Below are experts of layer 7 (counted from 0) of a mixture-of-experts language model. Rows are named router (the router's row for the expert), up (a neuron's input weights, with its number), down (a neuron's output weights, with its number) and show model dimensions 0-159. Each number is 128 + 24 x the weight over its row's rms, rounded and kept within 0 to 255.
After each expert's rows: a language model's description of what the expert responds to. This comes from a sample of Wikipedia text that the model never trained on.

# expert 46
router [ 78 167 153 148 141 112 169 133 115  98 156 125 101 146 151 131 122 124 136 105 144 169 149 154 128 127 119 143 114 174  92  87 133 101 116 114 130 127 166 116 138 137 140 126 172 168 140  82  85 124  99 121 113 101 174 117 113 114 138 167 139 118 160 128 123 110 113 145 148 112  98  45 146 131 125 134 126 149 130 142 121 135 112 135 105 126  85 130 111 146 114 127 147 178 131 131 146 137 139 133 134 163 121  39 114 141 139 129 112 135 103 101 109 155 159 174 124 143 133 106  93  96 104 130 136  77 148 120 112 147 151 116 140 145 114 106 131 157  95 139  98 119 130 109 160 141 121 156  83 155 121  98 118 124 100 124 108 151 115 102]
up2 [ 85 108 156 186  65  95 127  91 113 144 150  98  95  95 113 130  98 107 105 180 197 152 122 143 135 117 125 123  99  94 127 107 111 132 130 151 181  97 157 116 126 176 176 122  96 137 109 142 104 134 130 115 113 153 161 118 166 138 139 199 157 130 141 120  93 134 153 132 166  80 114 126 148 137 128 139 156 138 106 124 135  95 138 150 115 146 119 120 150 116  99 148 134 148 129 143 129 123 136 124  96 153 141 117 164 147 111 144 102 123 115 118 125 128 147 188 104 111 109  85 124 143 118 131 148 149 115  92 135 134 125 105 134 147 171 100 107 139 116 124 180 132 109 126 129 155 119 126 100 151 107 120 123 117 138 122 111 142 107 159]
down2 [115 130 176 104 138 145 118 101 120 148 147 120 152 110 102 135 105 124 116 105 127 164 113 109 157 150 162 121 111  81 140 114 134  66  98  98 123 136 140 146 161 131 148  91 123 130 111 110 139 195  85 159 123 137 148 116 105 182 138 136 115 132 117 181 121 120 104 159 123  87 120 122 144 103 136 151 102 123 113 158 144  71 150 140 122 128 108 127  89 106  96 141 120 107 159 167 119 116 130 110 126  90 114 184 158 134 102 141 176 133 105 117  98 128 116  96 137 176 151  98  98 107 115 102 146 144 122 111 130 172 108 177 121 141 106 121 132 141 125 115 107 142 112 122 133 135 116 112 139 112 140  98 138 174 177 152 138 138 101 150]
Common concrete nouns. Completing pieces or whole common nouns after a or an, typically measures, places or outcomes, such as rate, increase, position, acre, trail.

# expert 31
router [116 164 120 114 114 109 157 105 113 111 145 127 112 127 101 111 131 135 162 109 151 122  95 129 154 125 128 139 133 138 151 121 134 167 141 127 115  88 207 108 153  99 127 116 128 145 139  87 135 119 136 103 134  74 173 124 145 148 133 149 127 158 101  62  92 146 142 134 141 104 117 101 105 140 151  79 121 154  92 143 146  63 172 144  81 144 137 105 105 126 127 154  94 125 116 145 150 157 136 132 169 150 172 102 121 105 138 139 139 146 116 103 148 111 141 106 153 198 152 132 103 122  94  90 105 143 121 129 113 147 141 107 149 152 128 113 129 132 132 112 142  85 131 136 163 172 108 133 121 106 143 119  94 127  94 110 113 106 140 106]
up0 [158 127 146 116 141 133  95 105 125  77 148 125 134 109 164 119 128 127 136  96 118 118  82 161 113 118 140 136 153 143 116 104 135 158  84 119  70 116 143  98 155 123 135  87 146 113 164 154  87 152 155 107 147 114 123 104 131 119 122 129 109 119 129 157 151  85 142 136 147 119 108 119 151  73 137 111 134 115 155 138  92 171 131 137 108 116 165 154  80 160 143 155 172 127 138 121 148 133 119 137 148 161 105 199 145  97 140 112 111 143 118  97 177 131 140 139  84 181 144 138 150 142 136 117 152 105 118 111 149 175 112 129 139 123 114 154 107 112 152 129 101 120 109 117 150 115 145 161 174  74 147 131 119 116 127  94 123  93 101 133]
down0 [138 108 152 124  64 154 106 108  93  97 114 167 133 105 116 121 158 113 137  88 111 118 101  95 182 122 124  78 154 165 156  89 105 145 120 160 109 174 127  88 130 122 146 164 149 135 132 134 121 100 160 159 119 128  96 119 107 135 150 126  87 155  88 126 114  79 119 124 130 127 128 139 127 124 108 119 143 117 121 147 131 122 146 129 151 123 126 112 167 127 113 150 103 119 135 128 145 136 158 154 123 133  76 112 146 134 122  98 121 174 152  89 155  87 140 165 137 129 139 154 124 117 118 103 128  80  55  90 146 177  99 103 108 168 105 132 105 117 118 110 148 129 123 100 133 104 145 108 127 106 140 134 123  96 132 105 131 144 131  77]
Verb and -ing forms. Verbs and -ing endings after to, for or on, such as making, building, find, writing; also superlative endings like greatest.

# expert 12
router [127 121 155 137  99 107 138 105 113 114 157  90 107 151 119 119 118 133  94 111 129 167  97 101 112 115 120 144 127 143 135 113 125 137 102 126 112  83 140 150  80 120 141  92 153 146 110 149 137 187 140 130 112 122 164 134 137 122 138 112 127 151 110 121 127  86 108 145 124  99 139 133 142 107 159 143  94 171 124 132 182 109 106 161 130 130 152 107 139 148 125 157  82 127 152 137 134 123 177  80 180 123 134 155 153 122 144 106 133 109  90 163 115 186 109 112  97 199 129 147 110 108 161 108 140 156 132 153 102 137 125 108 139 118 167 101 106 156 123 111 122 123 126 102 133 106 124 111 127 121 150  75  90 151 152 141 111 171  91  84]
up1 [112 128 161 146 111 103 139  98 144 141  98 129  95 190 148 156 124 139 154 138 100 115 152 117 137 148 162 128 121 156 114  94 108 138 117 157 155  70 181 157 137 114 124  97 132  98 164 133 120 142 111 146  90 127 138  95 118 112  91 111 119 137 150 139 164 110 113 145 144 145 176 100 124 158 110 158  96 165 132  76 134 160 124 132 117 128  92 158 140 133  96 168 117 118 153 102 154  99 156  98 107  88 123 154 141 146 118 109 113 122 156 135 100 163 129 105 148 170 146 101 104 129 122 150 132 135 138 145 142  80 136 134 142 131 158 185 125 143  87 113 149  90 108 109 141 101 170 105 156 150 113 144 125 123 115 148 114 166 155 117]
down1 [124  67 115 142 123 150 117  96 136 153  92 103 138 134  82 140 158 128 154 146 113 117 107 132 123 113 154 114 150 128 174 133 147 149  95 116 150 104 145 170 114 108 186 161 164 170 149 100 148 114  98 149 173 126 138  94 142 114 120 121 134  90 132 101 106 113 130  97 110 162  98 162 113 110 128 134 163 141 125 122 128 142 133 133 134 112 120 137 116 142 154 117 146 121 129 109 121 143 143 129  71 134 133 118 116 139  98 122 145 106 153 139 162 131 160  87 143 150 159 150  77  89 122  93 162 144  91 126 148 150 164 133 154 139 113 129 113 164  97 127 151 201 112  93 144 149 165 123 154 145 150 129  83 137 125 102 115 123 140  82]
Mid-word consonant pieces. Consonant-heavy pieces such as r, ch, gr, ur inside words, such as discrimination, simulacrum, grist, great-grandson, Chronicon.

# expert 44
router [107 151 122 156 100 154  97 118  98 112 132 125  89 144  98 109 139  90 137  93 114 152 159 126 169 153 122 113 121 109 112 134 103 124  86 175 125 119 145 147 133  78 123 123 130 124 179 111  99 124  91 106 166  69 139 182 128 106 148 136 117 161 111 124 134 149 157 152 113 133 123 138  96  91 117 100 141 170 117 170 131 133 111 105 117 134 167 155 158 166 114 117 118 105 164 126 115 134 148 167 173 145 156 134 114 112 150  81 121 126 123 131  80 155 147 118 102 129 111 128 110 128 127 142 134 145 150  98 126 118 160 128 153 144 126  98 163 118 146 100 124 148 158 137 147  79 110 158 137 135  91 118  79 155 110 162  96 127  92 115]
up1 [ 92 120 102  98 114 149 120 156 127 175 151 126 133 122 117 103 149  99  90 127 143  97  84 121 155  95 198 143 115 121 118 158 148 136 139 169 143 100 119 139 134  81 103 114 125 139 120 111  88 132 148 112 167 144 143 103 114  91 105 137 161 113 107  57 124 139 133 111 135 153 157  91  95 132 178 170 154 162 117 159 145 134 150 122 126  97 143 124 110  85 132 152 111 119  95 136 141 131 149 152 142 105 114  98 135 164 141 146 154 107 109 128 120 141  87 122 135 115 146 112 156 107 136 183  99  84 147 168 134 106 138 130 168 117 152 136 109 134 146 136 136 139 124 119 153 123  94 150 116 129 103 120 128 138  98 141  70 120 153 105]
down1 [101 114  70 120 149 132 127 122 103 140 119 102  83 123 148 181 109 155 122 104 124 120 142 132 118 185 131 115 147 140 146 138 142 161  83 148 106 183  83 123 148 147 118 119 103 144 158 132 152 148 137 119 148 124 121 125 136 143 113 142  53 148 117 169 108  99 121 170 137 157 143  99 156 109 125 153 151 103 123  93 132 135 131 136 117  91 122 111 114 168 182 133 132 123 112 119 175 120 128 138 158 157 125 176 160 131 156 121 119 154 163  94 144 135 124 146 148 121 119 165 128 129 118 114 129 130 125 144  95  48 160  96 128 110 103 120 127 109 159 103 152 137 137 121  96 116 124 112 137 125 141 125 125 140 129 124 182  82 158 138]
Determiners and possessives. The, his, their, its, 's right after a preposition like of, in, to, opening a noun phrase.

# expert 5
router [135 190 115 109 154  84 128 132  97 120 123 116 111 147 146 105 165 119 116  94  97 127 118 149 156 111 148 134 131 132  89  86 153 120 134 101 111  89 165 130 115 122 119 150 111  99 136  92 106 125 131 113 123 114 135 142 117 114 155 157  78 132  80 115 138 157 161 137 132 114 152  93 121 107 127 118 100 154 127 147 142 129  83 100 154 119 138 155 157 135 118 162 137 142 151 151 133 156 146 114 150 128 103  72 132 122 150 100 101 116 147 151  97 161 165 159 109 193 152 104  55 120 137 136 149 107 130 168 111 123 170 133 140 143 171  88  77 126 121 117 153 117 147 128 137 111 121 157 144 137 138 145 104 139 101 125  85 113 114 108]
up2 [153 134 106 144 134 107 127 127 153 128 132 158 120 125  92  84 128  87  68 137 119 129  57 139 162 104 156  99 131 119 121 112  88 135 109 117 116 119 140 126 165 127 119 158 123 109 159 131  99  69 112 112 126 135 115 139 120 144 136 141 101 128  84 147 127 132  76 132 141 103 140 111 144 137 138 120 110 143 163 131 140 139 147 104  96  96 141 140 142 167 131 119 174 108 169 139  90 148 162 119 140  82 131 109  86  94 110 128 175 124 159  96 122 125 163 135  91 139 153 152 106 129 168 162 141 127 119 157  78 115 124 128 122 125 104 141 109 142 129 137 140 146 133 119 167 142 131 121 131 165 141  61 179 135  99 131 143  92 160 125]
down2 [138 164 134 132 120 156 148 171 147 105 157 113 110 108 164 143  91 127 154 145 114 112 156 113 112 125 122 128 106 145  88 153 141 114 128 125 155 139 160 122 108 109 114 136 148 142  86 108  87 136 102 169 163 117 144 148 132 131 119 135  86 123 140 141  89 170 120 128  91 116 138 127 128  93 139 122 143 154 131 120 114 124  88 134 139  95 132 107 115 114 148 116 152 127  91 148 152 143 104 103 133 153 145 109 132 134 125 144 108 135  67 145 132 114 126 173 125 154  72 117 124 167  69  80 137 142 137 116 161 105 131 148 199 123 118 135 122 120  99 183 147 129 123 139  56 120 144 146 108 112 139 179  91  91 120 124 140 162 110 151]
Prepositions after nouns/verbs. Function words joining a noun or verb to its complement, mostly of, a, to, with, by, as, e.g. degree of, entitled to, using.

# expert 37
router [ 85 130 138 111 114  96 117 137 135  97 118 130 137 162 130 154 150 105 137  86 111 138 103 116 146 138 143 106 116 152 117  90  95 103 120 161 121 124 152 106 135  80 147 125 110 121 138 130 114  94 104 142 147 115 157 178 163  95 135 112  71 158 126 131 173 143 178 127 120  90 198 116 160 114 157 104 108 160  71 134 144 137 138 129 121 141 135 114 126 101 108 156 134 126 127 163 147 111 163 120 113 107  85 142 160 103 121 128  88 143 133 130 140 125 131 133 135 156 108 145  86 107  98 135 107  94 143 135  94 133 180 138 149 154 133 141 133 121 139 114 137 145 116 111 153 175 107 155 133 117 136 136  79 189 104 139 114 127 131  80]
up1 [ 88 113 149  55 133 132 181 125  51 173 136 177 101 151  83  91 135 111 144 111 155 143 146 164 136  89 147 110 174  94  90  95 139 130 138 140 120 106 119 135 149 120 129 105 176 104  84 138 126  75 138 145  81 109 147 126 100 147 120 118 143 106 136 114 126 123  90 104 126 136 128  93 129 130 132 118 135 139 128 131 124 169 158 131 100 142 159 109 161 115 136 140 120 104 139 129 106 129 150 152 114 120 174  67 129 151 134 136 113 140 125 130 132  93 127 153 108 120 126 107 138 123 157 170 134 153 135 122 107 127 133 131 124 142 113 153 169 126 132 124 162 155 151 135 157 134 125 116 163 118  87 130 140 177 109 128 135 140 141 158]
down1 [138 156 136 117 124 111 102  98 136 143 114 128 124 127 154 136 127 156 125 160 136 148 132 135 149 118 137  68 171 158 154 132 133 124 185 117  93 129 104 119 113 110 149 129 105  83 143 125 107 131  91 126 178 117  90 128 113 149 140 145 128 137 138 126 124 122 105 112 133 175 147 138 122 147  96 126 120  88  98 100 138 137 115 133 110  98 158 149 133  81 153 108 129 174 141  90 116 150  85 104 125 129 152 115 126  96 112 129 129 116 154 129 133 177 135 148  97 118 151 113  99 143 107 134 133 143  98 167 162  83 152 133  95 149 110 165 123  67 106 151  94  69 125 157 102 121 120  86 103 156 166 174 151 135 116 122 171 142 124 160]
Coordinating conjunctions. Conjunctions and linking words in running prose, mostly and, also or, of, but, which, while, who, as in "film, television and radio".

# expert 60
router [ 85 139 140 116 122  90 113 100 123 133 177 132 125 149 124 139 138  89 112 114 102 110 132 117 149 133  75 185 128 105  87 113  98  86 143  87 137 145 126 137 155 131 114 143 159 134 170 114  96 179 157 100 135  70 140 139 119 140 132 172  88 108 138 148 162 169 108 148 145 111 168 134  89 100 159 110 132 161  99 150 114 128 133 128 135 136 171 125  99 171  89 126  81 121 159 140 125 144 146 125 150 144 133 104 136 108 133 125 129 119 111 109 115 103 111 116 113 165 115 147  94 113  91 106 133 132 161 172  91 159 130 107 146 149 127 142 147 158  88  92 112 120 108 111 142 169 109 146 119 130 136  99 113 130 123 144 136 144  86 144]
up0 [117 148 139 147 163 104 114 149 124 122 158 141 114 102 118 108 116 166 113 148 133 129 105 118  92 143 133 126 121 108 106  92 123 145 154 202 167 115 149 126  63 105 194 124 106  89 145 158 100 121 128 105 110 137 152 133 147 105 118 147  89 135 133 147 136  87 143 151 148 100 155 105 115 122 175 114 136 110 144 146 168 136  92 118 111 142 116  85 143 127 137 150 152 160 168  95  86 132 138  73 171 117 127 152 120 138  94 105 115 119  85 111 110 156 134 119 119 143  98 153 119 123  98 129 163 127 147 108 132 109 130 154  95 134 121 101 130 101  96 100 137 129 146 108 110 135 156 130 166 129  87 116 142 110 160  89 154 147 129 165]
down0 [ 86 114 121 137 105 182 116 117 129 103 106 150 132 106 156 133 167 196 130 105 128 109 148 127 108 185 102 122 131 126 155 129 118 153 122 151 132 116 141 127 132 103 123 101 163 115 117 130  89 139  94  95 152  76 122 113 129  98 133  96 146 108 127  95 138 122 113 149  97 134 124 150 124 145 146 140 103 156 123 130 154 129 112 129 146 136 103 138 148 186 174  98 136 139 148 109 149 108 130  83 149 155 141 131 124  65 120 181  94  93 125 152 122 169 109 122  96 131 148 147 118 102 150 154 146 114 107 138 136 175 149  63  85 105 136 116 132 158 131 128 128 124 151 143 144 130 130 155 126 130 120 147 130 119 145 108  64 116  86 109]
Letter e pieces. The letter e and short e-syllables like Me, Te, be, de inside words, such as Endeavour, Reindeer, beige, Shakespeare.

# expert 33
router [135 179 103 157 165 116 114  60 123  77 146 164 105 148 130 121 177  99  91 100 173 131 108 111 141 158 105 150 104 138 132 109 171 126 106 101 125 174 128 166 133 140 105 153 100 165 132 121  93  95 123 149 134 155 165 132 146 110 123 127 138 162 135 134 144 149 140 167 115 106  99 122 102 145 108 107 153 137 106 144 126 128 143 118 112 155 143 138 115 169 104 126 109 155 137 138 154 125 161 113 116 107 139 115 132 128 107 112 130 123  82 140 110 137 108  89 108 124 122 173  63 139 131 110 152 149  94 169  90 144 117 141 126 142 106 157  97 150  86  88 111 116 103 109 139  98  93 133 131 135  97 132 100 140 120 152 114 139 164 144]
up0 [ 86 198 126 151 122 108  84 131 118 141 150  90 164 116 150 164 124  99 150 147  71 146 125 171 148 184 101 108 150 142  94 167 133 116 140 139 120 139 152 140 176 162 110  99 143 123 153 130 160 120 137 135 168 114 170 105 100 125 102 149 148 152 144 104 107 149 136 120 128 143 122 180 127 187 113 131 100 141 143 118 133 140 145 135 148 148 159 164 108 110 131 140 131  65 148 121 120 151 158 118 128 164  90 122 122 145  75 151 149 104 126  94  70 137 102 132 148 127 150 105 119  95 108 126 131 176 126 102 120 101  96 133 141 158 119 136 154 140 115 115 120 127 138 138 126 152 106 120 116 128 148 115 114 145 123 139 135 105 151 124]
down0 [145 112 145 111  96 112 117 128 149 119 123 157 116 113 103 156 180 127 153 100  88 147 133 110  95 136  95 133 124 156 124 149 121 103 105  78 111 115 137 159 107 120 128 153 136 139 147 137  76 115 137 141 108 124 119 162 146 126 108 149 148 188 145 145 174 121 117 115 116 116 135 166 115 138  75 153 127  93  93 110 135 121  87 106  99 141 150 135 104 124  93 102  68 113 124 125 149 129 141 118 165 137 126 128 159 140 134 163 106 164 125 164 138 135 156 104 113 104 109 118 122 133  34 115 130 140 144 154 120 167 174 134 114 138 104 129 110 168  89 100  85 137 142 133 107 142 140 122 161 132 118 156 151 162 130 113 127 166 121 111]
Final vowel of names. Word-final vowel pieces closing foreign personal names, place names and taxon names, such as Riki-ya, Radhik-a, Tam-ara, polyphyll-a.

# expert 49
router [162 174 156 174 142 107 171  93  85 134 172 155 114 114 131  91 102 110 121 101 151 136 145 148 162  94 136 105 144 109 127 127  87 132 129 138  76 157 132 133 100 107 108 123  84 109 143  87  95 174 135 141 138 127  98 165 128 143 182  81 118 133 123 154 169 140 147 136 134 127 111 139 135 149 186  87 135 133 147 144 104 118 103 140  75 150 140 125 144 146 102 166  89 158 147 187 106 113 136 119 141 145 107  90 160  93 139 125 130 124 126 103 110 142 147 127 121 164  97 107 130 106 128 112 130 108 130 117  94 126 146 150 116 171 139 116 157 128 135 145 107 127 139 134  94 150  94 129 118 124 145 133 110 136 137 171 118 147 123 127]
up1 [131 115 167 130 133 123 111 163 119 104 119 134  93 131 113 112  90 120 144 138 120 114  80 109 151 126 116 131 129  82 108 134 135 113 102 106 148 143 124 124 156 141  49 150  79 112 118 131 139  96  84 102  91 113  87 126 119 120 142 158 149 155 112 115 112 147 119 146 119 158 159 141 170 144 110 144 129 154  95 104 104 140 102  94 163  80 126 108 131 134 112 109 100 176 157 141 148 143 157 151 146 138 111 169 112 141 156 153 121 168 105 150 110 139 119 125  97 157 116 166 109 117 134 110 130 154  98 165 169 130 145 105 123 128 125 160 147 118 140 114 140 148 124 145 102 144 112 125 153  83 168  55 169 124 135 144 141 134  86 128]
down1 [203 118 157 133 129 143 133 125 149 103 132 133 134 106 117 152 150 133 160 130 146 134 144  78 182 137 121 127 154 157 111 131 137 118 108 140  93 163 142 113 105 135 142 127 164 142 111  92 131 126 108 105 156 124 162 117 123 118 126 120  85 125 116 139 146 119 112 130 136  69 102 144 181 142 101 113 166 110 170 140 105 146 137 140 101 163  84 110 125 134 125 122  86 109 144 122 111 113 133 146 117 120 107 134 148 108 100 112 104  85 128 139 206 121 113 113 114 149 115 120 134  96  93 113 109  86  76 127 133  99  98  78 116 142 165  87 125 142  85  97 136 105 114 154 100 158 133 160 121 135 120 133  89 159 109 162 134 127 112 121]
Commas and colons. Commas and colons closing a word, often merged with its ending, as in Honor, and Athletes: or Competitors: in infobox lists.

# expert 35
router [115 146 160 193 113 129 159  78  85 111 167 119 132 171 115 153 132  94 152 129 131 124 102 132 148 114 159 154 115 125 123 117 126 105 126 102 155 122 136 117 131 100 155 107 101 114 153 118 129 114  99 135 145  99 127 141 159 125 164 140 128 118 114 159 168 146 146 131 116 105 116 135 108 114 175 114  98 154  79 154 149 105 151  94 145 152 120 113 147 145  95 192 115 127 142 142 140 151 133 102 131 135  97  57 154  64 118 108  99 133  93 144 111 112 143 110 131 148  68 112  82  75 124 117 124 132 128 162 132 138 171 141 149 145 136 134 105 138 120 134 100 107 140  80 115 146  99 118 104 145 122 107 126 152 132 159 139 132 134 128]
up0 [144  99 111 130 124  74 101  98 131 115 133 118 136 165 140 195  64 135  93 163 137  72 110 119 145 124 161 118 130 105 130 117 161 150  93 141  85 164 134 130 153  89 130  84  93 140 160  98 102 110 132 137 111 115 118 135 129 124 116 122 126 151 101 124 152 177 130 113 116 156 112 106 128 114 141 114 140  74 134 122 138 111 113 122 135 111 166 143  89 107 110 119 112 115 142 107 149 139 125 130 158 138 178 176 135 106 137 132 110 165 151 142 109 126 122  96 165 115 109 144 123 107  88 156 105  98 124 104 139 157 158 127  85 115 102 130  85 142 143 153 125 158  89 147 121 111 140 138  54 108 124 133 127 119 130 144 137 143 109 112]
down0 [107  97 138 149 156 163 124 114 159 151  80 127 102  99 133 138 134 160 108 144 184  97 152  97  94 141 172 102 134  94 117 125 110 121 147 134 166  70  84 131 165 153 144 121  94 137 118 184 173 108 142  64 125 163 157 142 120 108 110 116 144 138 144 100 121 138 139 131 109 117 133 196 154 135 150 133 134 127  98 156 115 131 140 125 144 124  99 122 149 129 122 145 113  87 148 144 113 132  84 127 136 158 109 134 116 133 131 102 105 136 117  96 126  90 118 115 163 120 124 151 165 124 171 158 135 112 146 157 133 114 102 140 144  95  77 137 130 137 146 102 139 115  88 136 105 171 119 128 126 158 135 124 112 102  76 112 110 140 133 135]
Table and list separators. Pipes, dashes, semicolons and colons separating fields in tables, score lists and credits, e.g. name – role, Athens |.

# expert 17
router [127 145 137 118 103 123 113 118 104 125 136 111 125 147 119  80 111 102 160 135 142  98 110 107 181 127 128 144 108  81 122 144 113 152  96 135  93 133 136 116 140  77 116 140 151 144 161 168 110  87  97 124 112 114 127 173 103 158 100 142 106 140  83  66 151  98 142 120 167 156 161 134 152 137 180 166 109 124  85 116 118 147 118  98 153 160 159 121 125 116 118 118  79 125 183 148 106 137 140 122 159 111 127 134  95 114 153 144 128 126  96 113  96 139 121 163  98 129  75 139 139 112 158 130 157 113 135 152 142 162 134 155 150 140 157 123 133 158 108 115 147 132 174 112 131 140 114 130 126 125 102  91  80 139  87 132 141 162 127 131]
up2 [135 127 101 159 122  64 128 185 163 100 133 149 112 128 145 133  95 108 131 155 162 111  85 128 154 115 143 151 106 117 150 136  80 121 137 182 156 102 123  69 149 154 157  72  93 137 133 110 132 115 108 120 131 121 152 124  83 145 116 145 142 162 109 125 149 137 110 155 107 163 159 150 130 124 120 118 121 157 105 131 115 129 148  95 158 157 121 125 176 138 123 134 111 142 119 151 151 148 136 101 126 117 156 127  88  65 128 118 143 128  96 119 117 163 149 128  80 131  93 116 125 156 180 136 144 139 134 114  93 147 129 144 163 126 108  99 126 137  54 137 125 141 111 131 135 127  99 129  97 158 125 125 139 125  88 153 129 105 125 147]
down2 [123 153 120 143 138 166 130 146  88 109 153  98 107 117  79 124  99 186 128 136  74 126 108 128 113 107 146 166 160 158 157 154 142 126 108  72 105 109  74 124 123 124 118  69 111 141 119 131 117 162 128  89 137 135 116  97 158 144 150 129 101  88 104 134 127 133 139 160 115 119 108 177 119 113 112 100  74 131  97 136 153  71 135 134 167  64 120 133 132 109 160 153 130 132  88 129 133 124  77 116 142 140 107 118 132 140 132 118 137  98 148  85 142 100 175 102 145 106 104 154 135 136 101 142 121 156 168 140 117 109 122 128 113  89 152 154 113 137 126 126 123 116 133 111 109 143 153 148 139 134 110 151 145  92 118 139 107 129 110 135]
Capital name initials. Single capital letter beginning a name or title word split into pieces, often after pipes or team cities, e.g. Pittsburgh P(irates), L(iving).

# expert 9
router [126 168 124 167 102 133  87 109 104 116 116 102 100 154 120 100  98 117 134 114 119 129 125 105 124 108 155 128 125 144  98 116 120  90  81 130  77 110 150 123 161 153 117  97  92 112 123 128 152 109 128 126 104 121 138 149 104 138 154 127 151 128  99 107 161 145  67 161 145 112 114 150 161 107 141 134 138 141  94 147 143 116 141 104 163 123 145 145 155 161  99 145 152 201 132 139  99 137 130 166 178 115 185 122 143 113 109 159  90 144  95 117 153  79 142  95 152 100  92 143 132 125 130  95 136 142 155 172 115 139 134  96 122 142 148 130 124 154 151 130 173 108 109 134 129  83 121 128 117 129 142 124 101 151 125 170  83 136 108 108]
up1 [ 96 136 164 136 152 110 153  96 113 114 133 148 147 149 108 132  99 126 140 100 102  77 108 106 145 115 152 128 132 120 111 155 104 136 120 136 147 132 123 136 166 157 124 104 129  77 161  86 168 117  80 137 141 111 138 161  97 149 134 136 138 111 123 127 116  82 129 152 163 160  93  72 104 101 148 114 150 117 128 121 148 143 119 125 135 141 109 141  80 138 130 154 139 114 128 108 120 133 135 135 129 103 132 139 159 137 156 109 136  96 111 124  93 114 132  90 135 114 128  94 136 119 158 142 145 143 173 112 158 124 112 144 145  91 146 117  96 156 122 122 123 190 128 194 183 159 146 116 125 144 165 116 164 150 172 154 109 173 132  75]
down1 [124 105 153 126 139 116  81 145 146 185 108 135 147 133 169 116 140 125 126 125 111 104 149 128 122 120 145 131 130 111 136 120 165 161 133 127 134 160 132 111  65 129 151 112 146 118 134 128 153 127 166 145 121  72  97 133 137 125 167 142 115 137  99 118  96 127 111 136  74 143 143 114 141 139 126 141  80 186 111  96 127  84 158 112 119  94  98 124 151 132 107 129  97 128 140 140  65 161  90 119 187 152 147 132 144 128 122 106 116 141 123 110 189 166 159 152 116 149 121 130 144 142 146 115  82 159  92 108 128 154  97 166 123 135 119 111 141 142 133  99 126 110 163 148 115  77 147 138 150 101 122 108 112 123 125 153 156 118 172 112]
List bullet dashes. Line-initial dash bullets in infoboxes and lists after a line break, such as "- Label:", "- Capital"; also g/ig/ag word pieces and rem.

# expert 21
router [ 95 170 142 136 138  90 158 119 122 131 176 142 125 166 124  81 180 134 122 104 186 131 128 159 131 135 106 136 131 110  91 127 148 119  99 137 129 115 160 135 122 134 118 128  82 125 164 122  82 149  86 109 130  95 138 134 122 108 123 131 101 131 157  94 101  73 141 150 142 132 142  84 122  72 137  75 111 159 142 148 159 138 147 141 150 138 118 115 181 164 101 148 133 154 106 128 104 135 124  92 137 148 103 113 117 134 126 140 103 143 111 122 138 129 118 167  83 129 148 130 142 122 143 106 118 118 143  98 124 142 153 138 156 136 134  89 166 142 136  97 106 114  97  97 178 136  91 138  98 133 136  88 130 167 114 155 158  91 137 129]
up2 [118 140 102 154 114 105 123 129 118 160 178 117 153 183 190 139 123 137 111 128 131 137 114 164 140 128 148 130 144 107 122  96  81 140 130 141 103 111 137 121 117 122 138 125 115 134 155 138  85  78 118 120 174 121 165 170 122 109 152 127 136  94 156 121 111  96 131  82 106 167 113 148 120 130 138 124 104 145 151  95 102 111 139  81 120 129 134 102 170 150 153 137 121 153 142 146 145 171 129 101 160  98 114  92 132 170 140 115 105 172 156 125 181 142 108 132  79 170 137  95 149 115 114 155 151 116 156  92 162 119 136 143 141 128 148 105 121 123 112 143 142 100 144 101 168 143 124 131  85 152 125 124 137 110  70 135 136  91 127 135]
down2 [115 125  90 136 114 111 111 111  94 119 128 126 137 164  67 147 187 135 144 163 128 151 114 115 128 101 100 100 126 102 102 126 153 121 117 137 124  90 115 111 134 127 130 135 114 169  85 110 152 178 121 129  99 147  91 119 170 134 138 122 129 148 111 150 137 132 139  97 133 115 135 132 170 132 115  80 104 115 122 110 136 121 115 171 124 156 160 178 129 131 121 129 156 153  99 113  66 142  80 148 116 130 121  85 156 115 111 127 127 107 170 151  90 101 159 137 110  91 131 114 166 131 140 154 132 137  98 139 116 131 143 108 149 122  88  90 122 107 142 141 118 172 134 175 138 157 149 150 109 140 150 174 174 155 170 128 135  98 124 146]
Organisation and work nouns. Common nouns naming a group or creative work after "the", "first" or a possessive, such as album, team, school, series, club, program.

# expert 51
router [ 77 161 122 112 111 108 127  87  86  90 165 131 122 133 134 128 150  95  94 125 121 124 165 106 145 138 127 137 142 135 123 134 116 139 126 130 117  96 148 184  81 160 144  78 164 170 142 126 148 143  71 118 140 103 111 135 138 116 160 125 122 169 135  96 119 138 164 171 154 130 122 116 128  96 146 108 131 128 104  80 141  86 126 107 128 155 156 129 145 142 113 107 122 159 130 149 156 106 175 127 128 134 117 114 164 130 127 143 105 122 105 112 117 143 114  99 131 149 126 154 148 115  97 109 130 145 114 132 171 141 170 113 121 107 154 145  90 162  73 120 102 100  89 151 161 143  85 142 119 130 158 115 143 139 123  88 108 107  74 109]
up0 [139 160 121 128 148  66 121 106 128 126 110 131 120 143 162 129 103 125 143 133 150 114 150  70 139 156 132 179  97 130 144 163 161 110 135 105 105  60 129 153 141 146 112  74 118 127  98 133 146 146 161 131 121 110 122 113 128 124 131  94 138 113 142 166 114 145 149 119 136 129 110 112 149 118 150 163 122 145 109 145 141 156 139 146 111 132 156  98 108 130  91 121 101 163 132  85 150 117 109 124 125 169 139 142 148 129 183 140  78 143  85 168 131 140 156 129 117 131 120 146 122 118 100 122 133 167 115 127 162 122 133 152 119 103 141 113  70 159 109 103 141 132 131 139 158 159 119  91 160 116 150 101  79  89 156 124 178  99 134  86]
down0 [121 173 132 147 140 144 111 141  96 129 103  73 152 129 126 136  91  84 139 101  61 134  89 114 141  92 140 168 150 107 129 105 169 111 124 140  95  88 170 156 115 120 110 120 148 142 144 123 143  96 151 117 122 122 137  88  85 144 147 104 111 111  87 100  96  99 144 156 122 122 109 108 127 146 119 126 169 126 148  90 165 120 132 133 152 114 148  94 137 118 121 136 180 112 158  95 165 104 140  79 129 122 112 124 123 118 127 134 161 106 126 114 166 137 130 134 117 169 107 145 109 144 140 145 142 161 116 125 130 148  81 103 110 108 112 113 132 165 133 114 100  93  95 141 171 162 134 161 111 133 116 137 138 103 156 113 140 153 177 159]
Th pieces and ordinals. The "th" piece inside words such as every-th-ing and fifty-th-ree, plus ordinals like second, 1st, third, and table pipes.